python train.py --num_hidden_layers=11 --d_shared_expert=128 --hidden_act="swiglu" --moe_layers=[1, 2, 3, 4, 5, 6, 7, 8, 9, 10] --lr_router=0.000971 --norm="rmsnorm" --positions="rope" --qk_norm=true --lr_mult_qkv=0.5 --decay_fraction=1.0 --max_steps=6690
Below are experts of layer 8 (counted from 0) of a mixture-of-experts language model. Rows are named router (the router's row for the expert), gate (a neuron's input weights, with its number), up (a neuron's input weights, with its number), down (a neuron's output weights, with its number) and show model dimensions 0-95. Each number is 500 + 50 x the weight over its row's rms, rounded and kept within 0 to 999. Numbers have three digits each.
Before each expert's rows: a language model's description of what the expert responds to; "mostly gets" lists some tokens that are sent to it at least half of the time. This comes from a sample of Wikipedia text that the model never trained on.

# expert 12
What it handles: List and field separators. Separators in infoboxes, tables and lists, such as colons, pipes, dashes and en-dashes in career entries, plus name starts like San, St, Sir.
mostly gets: "San ", "St ", "Sir ", "Operation ", "Saint ", "Gonz"
router:413564575453455544515497521517517446474553449542466519443553439459457569497509504510507508494577423448505523562432447515485500478460469518457430426549496502637493483412568484524579527465359524546557482576570472478518431502528464573558410586461447507585549437501530522446469512516492451493
gate0:459497550459457442512544446574434565477439396505550486564427476484504492482492598525343527431468505454483513526548457452491480467488410493552411463493477452539538568418554343491487510488493553434493546444513493490478509492509564510485423487443545555480447570543502484447492545507550430486
up0:465495383483462586536486537547450481472486546498498510421523533473488581494496498494547525494575480564506483441449515459476540567533488493477492584500533460538508513486476497335537456517474593565499414483582574531527498578538470520587386470476443411467494484506552406444536561609518515494
down0:477543493613487438485444490557529451547480441452501459468554480544479565517517512574437554469522489611496498552488498518500427477474500471489514532491621447534566553603442453531523505544279507497491543531528550520467397454444513444490407520676461555519545496474548475442550451466509545443
gate1:523419513572471454425484475372495517454515478441491546487555544489496488526512533510534559498514493427427541497529443589502496470484625460500421410514471578551517598546564470494482499560505434548405565504537479548440601522571424528506598476491422505554594447502534479474415592530584510562
up1:519469489450459443469545513538492470451475537488497546463504486486494574552553490500569556432509512455545530483573525380423420524518566600540502426479461458517440574496544561436585434494499481513514509502553397454523596544509542483491494479501553536459517452545534415475473532527523479414
down1:388464563447446534447450478531499452495461466503522471416507441543580518487488408505527549464574529425561461544570529511515449420544490537515440497392517555552517514529495558482451630566474561520528531540505492539496557505484497400446474452591458500497523450529486479443455487418485480509
gate2:464499491443566531509500600502430512511481487497547520486537455562580550420533523619602547564493455445441427551474513470493471514556438547472441536538484518534489617511525409545503463530466520495517472604467455483518486462493455493575467457458572510542538470511553517376517540520530478564
up2:568512452514548470441413442536479480541626426436449555591492479440496400397432507502429524637509496526402451523464460572537443563493499603531484532404502538512492446508522473583466458528591543537517488505485501478530478587535497552449523403508446512461469560512537484467439409437507439480
down2:439447519559475479522551509420471346508460481520443494504480555480538389495482586505402478498505497543388415505413384485510474462467596453515484474523532530620534539509531576431575510482556524462608527535525400608438468396501533481504553506423501469529498667500554516604465466474486454436

# expert 16
What it handles: Clause-boundary commas. Commas ending a clause or noun phrase in narrative prose, before and, which or an appositive, plus although, though, whether.
mostly gets: "although ", "\", ", ", ", ",\" ", "Although ", "though "
router:405499539494500551502520455510503434492538442521516402456565437433528537489519618437401409605552516436429466519453479547485523506470453457501424485537474514540445454471575495501472502422432476519559488538458514590443487556457474538459393503455513468582553494525457493512427604454459424438
gate0:328528494465518603499573420517581454568489463479593565485572468531495522450492549448434522475492558500422541503469544438495457534578526436504459495553554594519492461570585455491523425623454534619561522450552502394452507507478539457523525496514440503486503510490535458498518550538499489442
up0:489534439466466516511457526563513495551507568451536516554504519564524479514544583483502534499519618456429556516444520420363492482513614473486470540605443539454532470518540382468602395564524472501587463468490493521482453461428531496526446550454461506501495467525452394581515468527639448446
down0:647518482542486462658426568542416468518545477558526521560544513491579513538545461482541507451464510570426524554505489506413557493493493507564471494472434430432458481520458364517563490594534495436488414544513516471504497462528485508528436600484551441524472541484495478526633505536500456471
gate1:434492508471550523539529472503435462449507476477466437504503481484490649587529423534437472600503420473552449588487451544453517430546504481534489554461455471485480525473540372478446512446495484479534455539430439507514513457447483512421458564469484500526498486557556498599442557532480514367
up1:658496500467502483528418523434433527616534505532525605443446573497489459444489468576577520410470518511503572544547531497446468517459462552503523440484546511524518523520480587567533541522478576523407552483579597446520359489518538472623528461531466508518534538540515599396489423529569589516
down1:457438527438535520518526489545428498429489493435499545502428561464513525393502581450436466548512482520579481518470495451435463424474477311449533509523517511483524445538456468558529502536389497527480551506536483499442593515479544467471579548575445517559490447523573505553468559537553536439
gate2:431451572455568511474506555444594489560468542399490494540436422489463410511484493588433474472544533503427522465467461515396488400507458517477521541556514494545424452469520519510513597547512427485488479498471400454507561553531529494459469585436510560522445456534547515462478524455564532482
up2:439504604473589474479475564505402414475549518459410434548536589508486495510494556431554450452385562511462554497535443438539559397524519422546564507524541578486460451452525466468499493590459485541542582499505473502530565591475571598464484527533393411470496529463516472551388476536447568468
down2:461416502533519505480493455468520496486475476546598497441589478525504475636604446533457511549601457555536595456530485539510457503541463491475490417521533404540430464462506503459507603458489421582495454467496570450488452504422369487591476571621436520478397547442551572505588480457487448540

# expert 42
What it handles: Conjunctions and prepositions. The words and, of, for, or, in and with linking parts of titles and noun phrases, e.g. Tears of the Kingdom, written and drawn.
mostly gets: "and ", "& ", "And ", "Die ", "Is ", "del "
router:382542545439501533511531469477469453470510502564536456492495428471490549379521599436454329511529434491489467553436520574499473494482507460400501523520442526607460497492548396508532580461432574537514532474497557492488499565652424553516542471434520457493510458575553456467425568514495483491
gate0:402422484541528460515568483442505510505552523554493516530502454535519523451567574497420481441482525504478484575461468521491381509525553488587513580524469387435503500600495502606416536540458548466485468471529492491501532557528502560504542441488520439454659472596502463491453528560523569546
up0:584497481533459477454545558509459527506510494485497484559570525587483485559438458433520490533463540512476472434478450386488510456511551486450577466553535585541517528556552502344589518413449502491508502521585473532453538449435543526446522533462544478520481472490561507487424420455484480432
down0:457499525438492460529520641425488570538523550455502481552523414589562560483467490529438442522446512519521518463510535465480509477549563467489557464474596525413410484537472434528454473499362452450494440493518454418549482486516509483486518510610495510483548512535526431555535584514535532447
gate1:482375491475510493543524486544375492451555471504469551541502529507477576589491466455439516515464441506567513552550489534503414528532466557520555516455526514463404538446480482553559500531502540527537446525534531452492557420426541508468493553405475412529515447534565595528464426587520484458
up1:462438566447469579486521484561474554495583511493442490548511538494563525587541457457434446548452466465554500448499502577548445447485496474466457549500589536458441477547493433555575504544543574477526489463478456595474564447541490477450532480495437572407464467530530502542459517517544453614
down1:447492429536464466466439535512615477507483506487429439550417470514531513501450534587552553464542536520476475525440560441495621571500552596429418516440444554479549455485475497376462571518422484539463483516520530523596508628547458453568600482360530481561537463534507420471514487555475497464
gate2:495533462519604455513497543442427522550512480583513528498619440578465557397596542528453523409459514513497520465568474520518550415529503451465560580568495455643501473503475483532533530487450437516548618432491465531562435472516560413455525515467493509484502545503539586513471551527461530422
up2:434458446481523538412552437546498529446490592434593424497446516457530521539426490482395410598488488536583560493516492502487516482478435473574414432476524528474506423460496496445552464523482500603447504528516531521445475457460484577525485522565462410544490490580497463479546499472522456426
down2:411506546524521571461476458521397528484546560488553467449486533510547486485592524485453448515451480486565526520494514558522628477537543521564482587474472521498421459452513546393505498512726410497464440427560481466532532502500529495478541455436468547519479492411529488482412425554506428511

# expert 13
What it handles: Title and heading words. Capitalized first words of titles, award categories, headings and list items, such as Best, Personal, Career, Scientific, Original, New.
mostly gets: "Personal ", "Best ", "Career ", "Scientific ", "Original ", "Title "
router:434561529457550554502491535472491459499497454550569519455546426424571452448432519485479515503562438453491459518452528512484496528488410493416483473594448490599498449492543464494502552394409511574494546570561538444386445614607488580482486512450483467550529491506576542408405548526460494385
gate0:515567459416453510415456503492479452386494480527478466513368488464458409469549455364493550487537389438556482557553493470450490550478522473398464480468506521546470457445580562477505485494476465628534489567560597512452547549555429496464505514441466389455507496497441573524493527414452512438
up0:437449533513416510457485528415481473464485449477493539416450477455531443491475439540468501435503508441499440560519423513439580647483541509485578468486471517519514551475467428497445488522568453513531536444552525542515500553542535432403523505480586465463545516494508627415480601527496590487
down0:486426486531526457492400511534531571531394415578439504462431466495407440472542428516520563439469470461516473560485454501519578502481495547548546441495471447580482500511522431410449582576504430601556508468471504557409533405490477488483517466328603540518526546468416520481514515569492504560
gate1:472509467400500558573476523524452538627354519499556582485505481457455594484513585608418387457457473547460448492553437519455610462498517521518546509531548487483592498536544449551544521465495510508553597465529618541471472541560538431510477443507475493554389492478472488541526539596492498426
up1:488377525534466498429463512550443478454500545445559527453447489470518506490504493420536429524458583472490575457443554477553539463533520618547449490554584522439486554522495540429446442571502492396466402527500468561504505436447449514472491592609592553427462558557465500582523569459589446558
down1:508418532537532422543518498494514458535527514510546504556621430536490511463552489469456497498557619599448515549477525538501434497471548618537445497479502517434468553488462556521502540499576467473586482520507473424492513526462417527466558476550463489501553525418493507538533526527604460498
gate2:483402559514618456526533426482482561544467460464522416496567472428497561516489477564486450499501542505532563547430534535493497494583438493441441515423405509494466452450525394480495513429476434518530477478472453426608457544426562586551515584551595519517552501480455560465477518509483391542
up2:488480476481523516402545516519558454456501508478628531510495410391473533475529477534574527478443455452474501437504553455438531455540465501475621440390535551413467521439537518475474453464531410540539569512469502505551420527577504449546530496585564558499503480437537479572492467504540522489
down2:471501572506471536532455478519543663512447498542501474492550437473535461443519468485481479472416492496490516506484526413536409523469480541560550484456504463461498536434534570475558534456847542552501424506453512545547482511491565511450525529647489553560533552523530527488500415501560540435

# expert 37
What it handles: Months and date prepositions. Month names and the prepositions in and on that come before dates, as in Original air date: November, on 30 June, in 2018.
mostly gets: "January ", "August ", "July ", "February ", "During ", "April "
router:409510597471528497493613490483513435487559406551479480496537470483496575449534590428479451572480433467442499509483519527496540564495441476520460494514477466577525453494577505496590524430385559568472606512574552519439568504559447575516502527465500515559536477481489518385424536522435460484
gate0:490535462524441566523468556535441492540451479557555564499401440479423505504525475542446495508468553503523405484480438540422532532481542346547496468530470419521533573460562503530504479474468518547548463591470518488614514640500487566519524480510481536554540542462450473567553525453482481517
up0:498578513442545473427478414621480479589502513565481516477518463388507560511451515442421470395460533510503514453526484438423458489533491431482487472480500438478511458441506560437533578491445462523372460478510533438446483532487530557567529593478473463517545549611426486483438530477497386584
down0:438455499530480513487510529581447452492516569505506529465464468494499499566593543453424489613578566616642509488509505537579527457529525544477463518574573377557485520407460460559502458499458422474466505424474492543491487525490513604517550487563445532561513453531525410558449451501503566542
gate1:452452578411427480522438492567547445519587522558499576505540522352509431593407458594556459500540515532436463528582545532548473518538505493435582517545460504548449521487597411523442556511534461554547459514490490459525493494603462510431548547493371574445490458519558536467466538549514490458
up1:495598450451472467578384508484576417438483547406482520493525532546455511582511479478474532546555560514502490595432507550602588499495549560490570498495510525512423497555517480462518520510482478462493583544514556500521487404559508603556458531503532524542496448432525590570524469512486566429
down1:444560499472546420532618562567399474484505500478431551450495469534479431527633471458512562493475586495510446492482520483465554477498512519470500475503477400539492524519475523504538534473474555465456606533530467505404529451548500517439422507433493474567586481422499519551499472558377473519
gate2:434528437521463580557465444496483514481442506499553517521451525517424552472504526503374476528435558464499404482567568494469427571508527523536381527507533523483497482500532467452438439464500498437508513588492473489488482493457394553521476477475518557534599464533493447492537564488496499649
up2:565506541548436461510536498465589443516456584413449472496503427525555508518459540563493546469487350475491469444476530555484502485501555529490563524469564475515539553401487549580467510458484460418456552360421549548445471437506500490511516509538524458449486631530509551475510478427429532469
down2:469475517503462465578544533486529464421544407448475497460522469465524502603474462506472446544497576402458474464491418520444515448558554488469467535477570509589507560480535533495467550436576421514520561488547488568582553444484424506437430522513532472480555399505568458446528494470516521586

# expert 46
What it handles: List item separators. Commas, semicolons, and and dashes separating items in lists of genres, places, events or statistics, as in hardcore punk, thrash metal.
mostly gets: "), ", "., ", "\"), ", "); ", "Representing ", "\", "
router:443478552406468561496451478489527455492551418524489390484520453438542587395511579469423481565608435439464496534427514520436576503519399484438495427543461506602454473514578449470490578433409531517517537595527583529456519528528493481459490521462540428557535523481506524506449545454592424474
gate0:493517602505512540471474495424538425556507405483496493580570423541463512430545544502529540434489506595453516493566470482598505442447467537446544513482484558541475426430552447565547456440450510596434653514442467533466493577402512589527434519542533441545567502450503558554598504492515506431
up0:489503457561469477549495489510627535467458588475578581496523516437459427552383437460439419587456500479529535471446471465520489527472512493505489500493482419471464523500489528498501456557515507509526533560524543471497503409501493448505488420509493540567500470533504402456361513515457484485
down0:403523534434460557457326518415483510474563526485562520542480500445485434513422464519510545525421519473516510472544563636554446480483483582464579411454488494476481592512443569390553493560413463532463475509470582521518375401486444527542529497486527557608422456472436516485558456536588533527
gate1:533489538502447496486608468472486457476562499528544399559488463560533555414486562441456478429475434591506434501454447505434490489620463502425508532400533470534527487497582576451464471497422555470593470612517391506591527497546462592493604508484516411552533526533507573473482483426478483497
up1:471470531406433468538537460532584418539602544568518450487427495542508548473566513530521482535463445563472408492596498490477583491455520509484477520492445484530447463485464468541501542515491422429499528528512513543476529513461410507484621464508489500534623520468475533502592479436480357437
down1:493518472553509511566475396515508394536424468464455461545529510534499508519552456523392578511503431462505436487494542467482545511464542583577431514532506492490497457495430498458546516570479532465534530491551509548485548508603527429528481503304546426546496450525525436478436493553534459505
gate2:504373569546574509430490483469450513550431523444572508474589527423442534473429545457513464541531487462633533546377428433453529515502488512522482386479411508558529581447539414524512435467495413563513530524525488481462442496422494520477472457516524488522540563573493474498397543532551499572
up2:432560436447567470419499423554492492455538420507560489551499462534438491452415527558440509499448446460500612403498369491378508533490507498542513439427546510559599445433544477502518476450505482452510606453495534463456454498484516506540439551474579558468419409392541571491530415538473631481
down2:468429507547538463529531352497446474463479493460575521423527466542509479453458561387519483591446516424580563506473390483556468477430391494466469499529455562476470445447440552450442421509549536469472480471485593485495478493536577449512474518532511536569497491514474563498472477456402506490

# expert 59
What it handles: Prepositions and conjunctions. Prepositions and linking words before a noun phrase, such as and, for, with, by, against, after, while, often after a comma.
mostly gets: "against ", "while ", "after ", "for ", "with ", "After "
router:476514556451553605542539524475577408525558498481522504466498440416523540446441645531488400572527423431470490566419450577469505514417505572436439492476511544602491537521498473487541588462455543496484539537501575533512478531581428544511507492486465536518514476523566432469449568476479520484
gate0:433512544475525550516530463461538419529469438549517480383446508404499487520503492551544433465503405495509536508501574466512528503473480518415485502516604565523395592451417510507508502465503516417537553502636568500506484516469474467519489484456476446498447479546578449462458544378464509491
up0:580639430485463413433510383421482514467557501487538511531563476537618501477544521558488501444485537421540559456465479536377528502564553412449619464520521507462472525589468518442536521463506534555526556520525583493505496453520449498515519438526439517463423490442458496493460559450442456602
down0:540419538558480549387586523525546520392416408357509466522431447523479444477545512473567480566468583442463499445517563389530481426460404422405595462521440481505576501513516512486508404463524475562496527517498513446464491496518524545444556504571365558471596511450507512526538451542613590438
gate1:519492440458535518469483595418477422544550595514543466459488429416610462483519519483536402518488485479505556509447542490400575519470496525404399488517362551533481496511470595462485509517486513538481574547587475461477551493517476574563510473533448446552514537497491511528408573558562556506
up1:497462510423527506490467484490497487462587557565470477587518426549527374427575439562522546536492485525510535545505478484536440574573560448411530465458495433494495478488499549515499575470484394468491393447420509450415488595552517601546392561541509547493555516489604512511530438499456489424
down1:509450473485495544562528539535591504445496405505511525513497586394530533482440483524443438496455526504493490512530470594525554561510503443498445469625441607559492525488487501360417441512584403427551454545532590511539409509473485451579479517638352430490492471534509502539518549473551495525
gate2:529567519516516439536529517414433391436548515553444384471489433423487580453552526489531501460432402536478431430488446524545460577516551575408467524424471481470516501515515487474437554513510620482480450531513550551510456479467537510480455488554564460471540519535504514510468611490476562600
up2:512503519497540475415482454545459518441524490496584444544516470493611497455466366403450559531508547611472579556439516559482473460581491414542466487528481433475491445498514497489490534553497475586525552492519487500518514522570387465485529536500548420541501492428538454522538485552498518551
down2:551565496450522526564496502522593488578433557547383414534480480462450556556424483576479480497508493553488481452406526456544396502536456493493509460448569554432468511443540477501528456503330542551403567502445504538538532539417556501458440473652550540560484518591512497482565490468501484486

# expert 50
What it handles: Place and sport name parts. Compass words and parts of names of countries, places and competitions, such as United States, West, Caribbean, freestyle, Canada Winter Games.
mostly gets: "west ", "south ", "Eastern ", "north ", "West ", "east "
router:465449583518592484535559478514507462544586463490571462468550438434544553442500526492489431536508448504515466481385487533507524480521533560517448435490486548580466483489603499607570575429370543586536568571603605471515497583538487488479499475507472509622520501510546530426506538464414503448
gate0:502458466549489505394472521509392556573558512528532544522524449414505577554536541531484492507414535403447470590582438490495574486547368535510448503491468532450460470478550499521475533489498441489416594481508598493544596470474451443523544492496489551527521418611425553528532410371445539462
up0:539528505486534495496465513473531517490508507561550496484513526523438537511478517480490520583530413477507489598531539517452575428471476553456414500502475488546426499449497469536488491480539504572459427498551438502519477523459482564506466408471487507555458437577514530620480410470555455482
down0:481610459497528543451507450463525460452545573523477484466444446479482554504440464467503498539515403535562485466579539526412526542422567531476482446536533503578562536512482511421564472522568566524389445530478539551511573481494473481500538415543517453487439444511383542446457476489450529556
gate1:470465498406523490555415437492507377485544510423474502345473419415522580549553503383513435563507582477529550478419495512481472503428462519504439485479444562523485481481498490456493419517426408554452474494515528485457468544519516536387409524513508434585520539594435453491476526529476470496
up1:476509537563506456460463533471507512516581517511453497499458564468515578509627432464552485528432413490531528503454534581510529488489577601465394474504529450568527499452505563527543483529485412533457528461580560492501586442539627422546439555423479451564450504488543456464502495409522483434
down1:385556464529378615539511609520496492589429512517506458560522476539498482568511471541530483456537458533473481448463523567432535552455434491551479537440459520476453509568488458520485487562422493493492595518575450494445473454540502489553532463405551488442548444557526436598481512521526459555
gate2:480462552458449501380466430412490436478496493432623458523498492501572549479405500519511498416435492402441541507508502496568539470500404536434576461463590536594475470514524468471442582521475524619541503515495458487446501474528520465493496474469525516620508487553425509551548534460471528475
up2:461481396493486486587549544542546507529524498543492418531524590532491400482519495429450496474555617475626504507517508392493474588575437369509574523483499521460481511552432504541492506521463465527492562572489485513510493430483406554639467475589415502438481525458497526549504501589458513446
down2:564514573518436508538566538467553459531433517551556494589555496481606431434618495486466537576487535497516471553510491512465541492425563453505504497478564445467518480482535524495467546539545469378507470439524531449504588426456499468447474568419481443500547495428481546496544525512457453544

# expert 44
What it handles: Subject pronouns and objects. Pronouns and relatives starting a clause or objects after verbs, such as he, she, it, they, who, in destroyed it in 1886.
mostly gets: "He ", "she ", "She ", "he ", "It ", "has "
router:484578563449531548482539503525566397534517494473622465481562442408441610488445567503446393548546466474545474504514422520522546512467471485508499519588546552560491500491560449512526477386413486557523494509576582545410472497512415537470490439467496477580531452493556493395402576530490428488
gate0:534518448551543536412546521487518462532576538531549515468587495412465540491557551506496441514508510554518444495453521484458473448462513502496447469615574515490552586454478453516549481459491439521444455471586504521397598498430440534494545522490400532535494462585483420586426553585507490486
up0:528515552616469520511460499524400437571438511439595416464533474415437611514622496541440468436430496486546450527442478474523497449496419489528554436531562516481506488564495524571591505485547517494445503463601507465495597467411507433505513574511428476491446474608512487571464483559529464463
down0:416486486478512512514491511508487521459527527495554437466553482493606519494495508602493504550460417521504568376460477508544535555514431494575456520450506525462485522506545469441421328552597496467489508496482554498428518439421489508578449529657545548481511468544452524438465494526461424549
gate1:508479637372455514405523480588508489513498586535538425515524496545515527492527459550448490461522441473431532467543603529514461458466453598407561531500551517543542488496500534507497462465492442506423434531562465550535445414490461486482576573525560468529468531456420536501506611473578468471
up1:502546583494495464432493530509457579518526483530598627465505524496436546501476506494559448486506447549481594503502590468536528502459515548514528528522546557477506450497500531468478487469480466461367532440518503548592437328477363424467539497590517515462484468408518480604536518569487510396
down1:513513535556431527494480554592507518509466520513429420517443531527488455588519473540532502463488468516470540505542581451511438521435549540488514533503490585465529507520527510455403486559950456555503498504593455509551494462499461486556577519617541472532544548481508508531454518507471548504
gate2:566542576500531601543591516524532446494486519485493398530591529443567502374532451544455430496510496478497452454461537576468514510522528509483534551520544568480529452469425508462453484465492470423584474550498489616477571412497566527587501540447565525482430512504616493458554509500480494425
up2:488490577484601479472533502501522571462438498477445510394436554509490428603524540424488545349553508583532592427391508494499476533465603536532505439463503544543536486499550536473512532422528509550341473542451526463624441468531465495533496487591493507496504458571479555525507513445514562446
down2:472530548496506501587468536534539542496510636467458577473474528496455543532545489470571513518489498592553472461518527452505383460552536515511468492536490479494527552489520545468444465532552424488539494551487535613586511514550560489424553527542479514492500478447612593522487459491383514581

# expert 34
What it handles: Plural nouns mid-sentence. Plural nouns and plural word-endings followed by of, and, in or to, such as members, people, players, uniforms.
mostly gets: "members ", "people ", "days ", "games ", "areas ", "players "
router:440530494479488570426514551443512445540507491538576493459588419443465517446489581518480429561522487491436528491445464571487476505484472564504465469509528428505523489476527499495527508375429548492489512514539595540418419520507471541481444510545475450524526471472557560403452568498480480496
gate0:543512504432451535418540537572414510553585532485527606508423473503496536482446540471492470510473466431499487562523476407432474487417541628550498483475541470462426454506518491555498454463515549531486448531513470562492495428439573533530486462594544544548558506484467507540509572593528594429
up0:466540429488543429537554490577541474485588589487524515538499569501503557534536465483431433510412398470477451431500611466459565445460415480477516495523474565446459540464507562449575585586515498559516486560482504469505561488546562397532541546484466588476480562442485552498436419485487498411
down0:535471532526484608468500525511411459541500496543431575529415501487464459552426528507502484468464437457434572555487494430532505471479508560568534556533439455456483442609406470499484450349680484519494463483497488542581544473562519498419492589552513491544468498470527467572467527563593627497
gate1:493511528417453551509432533551424495500567510535525494528512495447572436507587576511498476461531505465459521548463524357511444597481474477620525520529540487533436474497460483539459464530492411540546460564567432556494578539453458511491371544493556484449524432488446414532417575588500509432
up1:484519574521445476588468570469492501515438405493460506487494569447511519476460563587588493523657467453504498525531504497533487446528452528495438513524465441473506507523401413571507472413474486443525488569481548576527423521469526454545458426502502456458596447563536520567482500474534489640
down1:475581476555536474532463527537514540518529454531479483455511527555484495477507487506569480477477469472500454602478531540578537498492474490401395503403493461507561453456499417461549580628515501469528536600523635534487457492478532422514576444519456485485533583556489612499528499497511471516
gate2:485496390429518466462449584509620510462491451457500502490482466528509541472497485517396441472479507582533420452449561505571544554582498495411454474562432442550569506474571558497483575521519468521476449456414473472453431653524524411536516457470467521494526423484590500438494505457499534500
up2:607492502517542479382428528517443437474399536455501462540529487445561505437545434502502514443473494525437592483481538538477466485475405440462515424433534481530517480497482563488470500353509570493437450493491545529518496595515583392525444555474545547482482519484556499408531495445539480504
down2:460475508550406556475459530459487543507579537497558498448438577616482459574497511517523577509565375505491491514573562511529543487520449504536446569459550478537558430504503436484438525502549410490547472523490449572534503380493499510521620524471482527425501510581542403494473520586521525516

# expert 28
What it handles: Table cell separators. Pipe separators in wiki tables, especially after header cells like Year | Award, plus section markers == and semicolons.
mostly gets: "doc", "households", "mov", "improv", "Doc", "lab"
router:406576513524484535436459514449568401484481422484568454445563472433501526453501592478473387499529437471467493498400507500475528508452474570485455520488492509575468461484550546480564581474364520490509531543556528506442381500553442533527442464453536383596473475488575547480458509444429442433
gate0:596526610537469583497496505557462483490481487546484544423581478398493420502466539445467468471480438463509453510503390492562490467600533575489434442446500476470514474435507419533536499481557586503427459475493457532421552493593431510541493431471593543446478469488489465470530475488544521551
up0:540458529575468563489510473545600452510463485555447459445464470485509509538435575480548490546587467435474523500555461501567515501569436576480506451473451435434571431466511543511496587556469473475478524509529515561494520453550451573529497434409563500533510511512477480423664450540519494492
down0:492543491473535491398487563462494497520386479551453535568493549562493482437495463456452478394487501534539516524461515556426517448559471497600449523457475514500474472468499371451554494635557534527451532548509447428463462436474496455416431421417562462521450443520582524507442506421436464454
gate1:454436487576403473439473501518542533470411438498454452486563513500536547432460491543484549463421470510519446549452502502554557562504611486535457479490502520556478521487454570490498499539467537472487512505553536451369563555489482579394461454489478498562491509471511485454477528498470597592
up1:517467479466492515501424388531417594513516480547550420483441449526434487473576457512488482488480498523443523479487516457339494544502506536464593533583472481470526434576495543535469586505574494558540492490514511482609544510468529508542529494483568493460510537465490540542483700509493395459
down1:561519465533566574480468491466517542540564520426522537548458419555491487613473559481451541505437464491495557515490490400473548416499569562525472487494537601471585541515401416416455514457465545385463473561540524417531508551399539445454465559598529509526494531492543411541474480440378522560
gate2:508495486371455500439463506541536375427474586543474467505547509603435552518488514502516443461534543481489493497475555560520411502488529540384453558595458533352421482477537502510500559511550510456438485573485648497461493447450471552414476527475589455510484546513535544463546484468407425486
up2:466448544541536576620550469501484567507493495580510455436510482472517511491498473479475500495496530486548527589509487528557497517535572406508502453501577469514469548535523395489463479513509447480518476481437471554528464557502511556432532533486523570540548519495554393448565545540496600542
down2:513558433465534467463494440501507468465491432490508478440499532542446466562483457490438530476460559482473497518529502542587491516523453544495495473489550571488511576459534481541471480537419491542539487437465536482544554524408444481465561535684495453462552458540465481537525508511378577419

# expert 33
What it handles: Capitals within proper names. Capital letters and abbreviation pieces inside names and acronyms, mid-word or after "the", such as CrimeNet, Wi-Fi, NFC, plus modifiers like Great, South, Early.
mostly gets: "Early ", "NA", "ML", "K", "SP", "Middle "
router:403512485496537555465543509521433363476607440523535510480515416393507527431465522458406422588469430447527516497465470517503519459512464486443411453535464504547440506440632543553569611500380539517500550546559547497464535563563504520482479587484456515566526532545579485486439602511429439501
gate0:533515506498542523532500600447538566446551464486521474436528375500468507533477461528466430504520500398491465509482486508588418541435534442442395508631522568492442562477626468613584529522431482397514589477620503541480516471531566571549441501527490459516534572506530544456503582404530448391
up0:495486490475565523513578447560501457508464587596550500562522530488579446508437527507457632382533477630471457522517422473385499519578400504498526443454562580490486461424419518480472400467531407574516547510500554541529526544470430532510471447486596509358398465550438485559499517471569509527
down0:525481457464488516499500417499482513587460472486605416460451473532495537420415453579471441446461493538550513589454493500511540518462414400525455506504530523539464530500554494494515521486664512580436455539474498551510505532489500504462441409557519492538535555565460520561404512516482538570
gate1:410503547498583555492460555458451463508511577421455568468498449625471524369488506502522529499523519492559557468440539583515519564535488564518575541559467523588534458447472575402491491508444599402536515543532531502467442573483494550476429542472493569585548404536549435585467592568512490601
up1:524463472535563406458576405486587476519422551539452496526495506488493469590522501472482466445500566539415481434490466570474555495504541518468533541496600542528515495564467496396542501485454454447503506493502500518577415481570554470435449402479487461464433538533403547460436535504554511497
down1:504616497507566467504428477545433477474401543512535498587468456530469369515481465412523481459469623521531527532489561412512509526506566543493444447411390527534454465508424597544558422418513521453544455391581385419463501496536451535452450517523492443520501443471518548407500550475599483490
gate2:569547467485550529567567594477450468471553518392623457544527434519441479549490478538433514527503548443525522429491509470539470512494471430450426493527479582491532592502464502573505559461488497469463611508563501551507634488578426487514456440499480485562430500575479534510420552556506574465
up2:483359520472475520415550442539466467544495418558536480519390469521479460463528506529485526423459441515396447510566517464520538549510534492472423483554587422518506434518384427579460479494494544593537546488504500527488509497452483486528476518475495541456423519461433520517525522566644526514
down2:490548456514527483411510509528530548599445449503466451521440537474511432532497423487524520438464466449493494521447603496472513514484635405531674464500539521432481464515461511537434568439495454595503516576447525567464484493574589511466400530534408501457457484437530442506551600432415484478

# expert 20
What it handles: Table cell separators. Pipe separators starting or splitting cells in wiki tables of sports results, squads and charts, plus some = signs and verbs like played.
mostly gets: "| ", "Rav", "wrote ", "Sir", "amb", "played "
router:482513546419501547483458453572518455567625479491459434483575481465600540440542582442504379562500429437463502488454501535474571508532550538465490564520525458597461506450522435477607533433313515473507448536542540515491517438508479563538427550433526503527526484466546512483526510489508427462
gate0:480488466542520555490483516440490444519509522470450436475580475560525546541411552507501413530537501485461483499494549523488556493480428538423540577583471591569576577485469547473525391540466522516469566549577553505479548476475521404440491475552528580474534477463439461511511469511469393541
up0:533493480515458479513531510465436477535467516505552493496403559493535494457565434550500515501511560508529512486534540428493557406577500466544451493489544457521538492606526469519473592418529543537444474445505501401594509504508492492519506485504404433500444434447539490535566566425519544515
down0:444500364484466501541548472516579414506457473524526439490537567429506481504500476456516508487513440543570492539431559457492513545522526417471487503524535449544531496484519496520519498516335490484489594542504529514562512572572487491572501539529463490517438542460506447513483575437493539561
gate1:543555507486504564486537394504480365342450475505460447464489489500524579487476486533508474404487457506581510435437445459457442518450505489492432487519540564624498507472417527425549603395450489491514490523476536503527586465509554432589445603425569482556494454486499583478501469432459528435
up1:533505510506516535595541515421516530447429485537530541484473413572451450564460470525460578466467534423428549475527455609560526544548393456507498433486432530386503498496564512573436573483540539543530555414407501574404463519512410518454428482516537600486571498495470490563501586534472556509
down1:534520437480430470506521492511467444492490529489520511528532540486512555530525552518561447440475563444548486445538468482517561553400463521598450547431556558468626497486527513465457553452557498491495598549494593535472496494549519508537498437655478491450491437424517483589428421514509516533
gate2:559547527542485543409492502522436493520506521473560386547562464487431481473477495551530465575661540512568475457486563540424527471526441522499467436479524470666417539545514476420506452484403528434497480630462521449602562444503581547496530487520515481560512566453640569559459528511529499537
up2:395582457472628543475491492516489504552484528508445524526473518500405476475424460556427576502433514509464526484480522498427448493538472398415554491557496450453574511455536494559534527579547442489496602492446533539490528504491506478444520462529440484447539467519568389462390572471474517517
down2:500510583538546529485503570507471500521541482539588498469503455449506586464609588463520518465485538483585485468477477463429496507450478555539592470521568602544563588531449445537572527462494471525519453586538504515491532453493438514461550504333497592484503500440598473452513478551562529571